From a checkpoint of a small mixture-of-experts model trained on Wikipedia: a variant of SOAP for the experts.
Below are experts of layer 6 (counted from 0) of a mixture-of-experts language model. Rows are named up (a neuron's input weights, with its number) and show model dimensions 0-255. Each number is 128 + 32 x the weight over its row's rms, rounded and kept within 0 to 255. Numbers have three digits each.
Before each expert's rows: "comes after" lists some tokens at least twice as common just before its tokens as in all text. This comes from a sample of Wikipedia text that the model never trained on. Tokens count by the router's weight.

# expert 4
comes after: "\n", " —", "\"", " 1", " 0", ")"
up9:119142156108078156064053130164145093164144126126146180150149125091146145089132115164118103076130189142093147096156100081149150161181120080162103113117190092091174113133146124149161117072129102087127143130080148097101138153086161117142194142155103140130125090031112044143137110132184178101140209140185173102129152164137093166122137094083102111104085084176073130119105143117142079141086135109086109208110080079151142101101163092177122154132138148102125063139118140102093091109070119142149131143126153098160139133135064157147090092146114193133077118139119187138152074116127108142153117143125135114089148107130146071170145096151170080146160111123144129128138102138108102127127118078171124140159121067165112119152120106173125117157104045068091153127124160155149180146108065

# expert 13
comes after: " \"", " |", ":", " (", "|", "-"
up0:127132133137089147123116144174080116111170190151108210130159139123100157130167131156116120096153108130152080159078147117100094210215158143216141078141141143040124113130152167091130140133167144102145123148136099122134175094108173113107150160079153181181150164152114078159126103121103170183116147149184156106216134092115159141121153141133118137102138103087060158133155102175146123095128113146122093133105157154140153113132109139113142076132087145177090186205134121166174189081130105174111087155139110133142163147111090161104140114146122105179122116169125126144150110158127139156158084175108134159123076146153210174117144128147077088111135145089090160115092123109177126109104121148093155145177118113062106101135135058107128111115105087137086208135077179085079132142132109

# expert 46
comes after: " the", " The", " a", " his", "The", " this"
up0:116089149094148140170109149139168182106084103129080107135121122180140154131101156106108106172124107054130083058101088071119167083135179192075158109118170142155169176123124124138213115058111089146109123123121131110126130142102129163131117120115115130091104128129130163069116112121158112129139125100122216122160160121143130140148145122148110123080129095101108129056160212108157143176128150126128135110146150175102080087120108099163124075144150122060053121168163134106156164167140152158152171125119110181179146111130131132092158148164157085100114133156096131090137146079141138101105116217169159143070079092153089140081130175137147116163178108111157124168067091082130149146080083143153106132090093139126157140084058167155149096136139142044146194153133124169115188158125145

# expert 2
comes after: " a", " an", " his", " first", " this", " American"
up0:152077178114152122149096143113054175124139088134153147161141136103111063093117143078158116102114141094117104157070200200180126108177185136155125099105138101137109112123148119121114110093163070139145126138156116138192147133115107103129176141110102111121128125102100184155139166174179122122162090170152086155111147137159123110149148090139136153133159134139088108118107140136106117175075159145146143151163172161107155193193091111105107147089164128082084129156121150133158105145078089155179165154114059185169182102174096155172169165142160128079104132153069182070131173058165145111147100125091091114068102096109116162183134087121138162110062128058150095087148158119121127106155167158159090096152132182070127124122108114113097114105175058161093166116153148071126092108165111

# expert 28
comes after: " |", "---|---|---|---|", "ed", ")", " Preced", " Succeed"
up0:167087116205106156125119096103047098167127097108159162083198113131145114199103132080129146112183117126120104111139062121182140151165168166163130121091115148143129168174084128033119129103167084136115089142105186100133082135136163158177095070127192107162126145100152150124117071106114077148124174131224122084183108086128099129160111116181142154148132136151024136115095106140153158083116123073124131129146167112167138162114139198107081134165121142103094093160165141184154100165106158057112116089174140147203115200152154090074083072117143137108144133124127174110100079101111121062111140143137087110176145079130140138125132092122149112108127128110164163140118110146138168129125116148146127139116191146119119182140125190138140122128133114127112127104140140151150100110092125

# expert 70
comes after: " ", " JPL", " —", " km", " Peak", ")"
up1:112115178111085132076134202124145084128110109138196159140118132152118106183106098127105132159138129143131081138179117116167095148106136162077120148119155149143189129147162110146133054169082059141164109145121127096124131112141136090133094048133135179179132118150158123110138130130077116091102099148154119120151158142094099095157143158128106116150157108121145145038087162167074168126174185142116072184174065065133110167123167145078149161145115090118166148163097102167100111100118127103156101114121080157045096152103187105190101110116136167139100123105123167108107093148146174112043165091164120178127122119150141081065138104111148127125108146150180098137156100179156133173123123151166150105087188154133165179122140119120186128050137116118174109167144142085201142127149086

# expert 91
comes after: " |", " /", " 0", " 4", "loan", " ="
up0:133119135091076155155110081139123075125155117125138071113156139123114163100095163152139165165082125082086157124153192087120130225206143157121097130060096169129198092041083133165077115135138180144184135158109148116103117134098153111158115132104149081105116189147157117096169141141150192125109131167169196082124123107087098125140172119175148144089178134111109175149109090137120084125110126104123100156075078085110081164184107126123128188117149110094124146129094124115148122141115130134168105139169121169125124138090057078115156134133143126141145108092089156157133082132113148157174172159123088174075090092119113030157125096082141149116094105156119150150139091141122148127104119128118081129118127141135091090130156145112052182091096139157114171100094076131158140157120035

# expert 73
comes after: ",", "s", " and", " well", " such", "\""
up0:098125127114161136137143143152143086070130081121184089114126131124161162110149061079119189129060113137104165191125174141098114130184082155099171083108101122124120070093178128158093103108149167142123159117109144139076157192123121122131154150097093149069129160160105132116164109111127191084144151073088150151187180131180143096110158114148126129127140158097145121110186120085157144145071097096114134161150150074077113124131117204135176087173091105143166141113140100152134114129085091153090107194110118115169144196107126116092094148082121096151176124100108113095189102133102154155174095157214116194093086079162117152120160123124140171134122100124139092098152158146135117162134134178110090162191086139065074089151126115156040121072134089146125148115104157091108116130150154

# expert 102
comes after: " The", " the", ".", "The", ",", " that"
up0:171129208151159157121202088119139075126126077082143132098098123135149101175162192122076109068088086113098155221139159084176079124187163109111129170073179137158115115109192156135177095122119175133131117117164138108120140168092181109115139184119070133115146083130171170152169113197144164130105056153117130170112096090166072102198143119142118131086110121119152116137126093143156132092112101131142135126145150149142167149084181141120064161189168146133112132135127134125133136133105204117079089118168128183108132145118130165126172140170133139145105096213155089089134088107045104124154160139148105128127118086156128102155115125194153134117112081173109181099132124123106153140089153134146145145075099110116145165154108136101158146137099145123181167199093153142118099098102113

# expert 101
comes after: " to", " he", " and", " also", " who", " not"
up0:089093091141126166132138059154117160127069123140123085142083162105123149101121108130144109146142100164097060084094118117141073084151137134143089091099149091117112188210094127123175109130128135108145148176151120113150156086195140105072078186066098152152207081104166141167165124092171097076128117154108187041154084148113109097122134112132134051125123239109139126173085147089178123195077136118087162100100044096200127150138115190152121098103163118134085114121108145141151142155121088095146161138139133111156135138177184148077151151118112111122161135112096081145186070137146174133131109146161139156126096144157145091131126160091153131151157119136168095125147147106167105150124153153128125158120118160124130160093127141099103125153131084117139166145139127113153140113120025

# expert 41
comes after: " |", " L", " was", " is", " to", "---|---|---|---|"
up0:098137144134143139059136179194109050105159197118130116135138127136162146071086100109072119126098117132163127106158118105139133130157180087145169157088065109092134108036075124121079070072189109171140092156126117115102124136107104088116132087140116151123048145158082091103109119040151116090163160107157157118196086177114178110130177115105135113174145168111127152127139191095117157114114074123190142207139130139201143153136104072120154123091137110140130133137116130125123071093150084109148161056121101138105127165101132156136132142116125163132092147127110126137089121130138138133195127169104063149078115115085170149147147161100132148150134145112147103173174100192128100134164081110164136110100150154187133125107113108177108087128114115062092181155101191117121116158085136

# expert 18
comes after: " |", "|", " MPC", " %"
up0:109157114079077072148237145123085124141053126127172143113076164068098077030143124112156138110121090149107173198106156110147117105171122165081124134102175163050136062170150121103151115132163156093129132080174108080113198109118136064096084141136066162150189121153095120133159085123190133136103163105124149123166104124140139105139142150096122149085149152155153085137127195119139170163160145111115133095132132162107122153114147159111092129128139109146098107151113172153137097140194133146110160143144106146130113116112131146115143131150147111128183135151142150132160142125170137096075096055134069164130160086167087117096078129112139194121170141065130165130181145168119108128153113178152110194102160130091131179127157114127102127093148172173174118145079135183177137142175146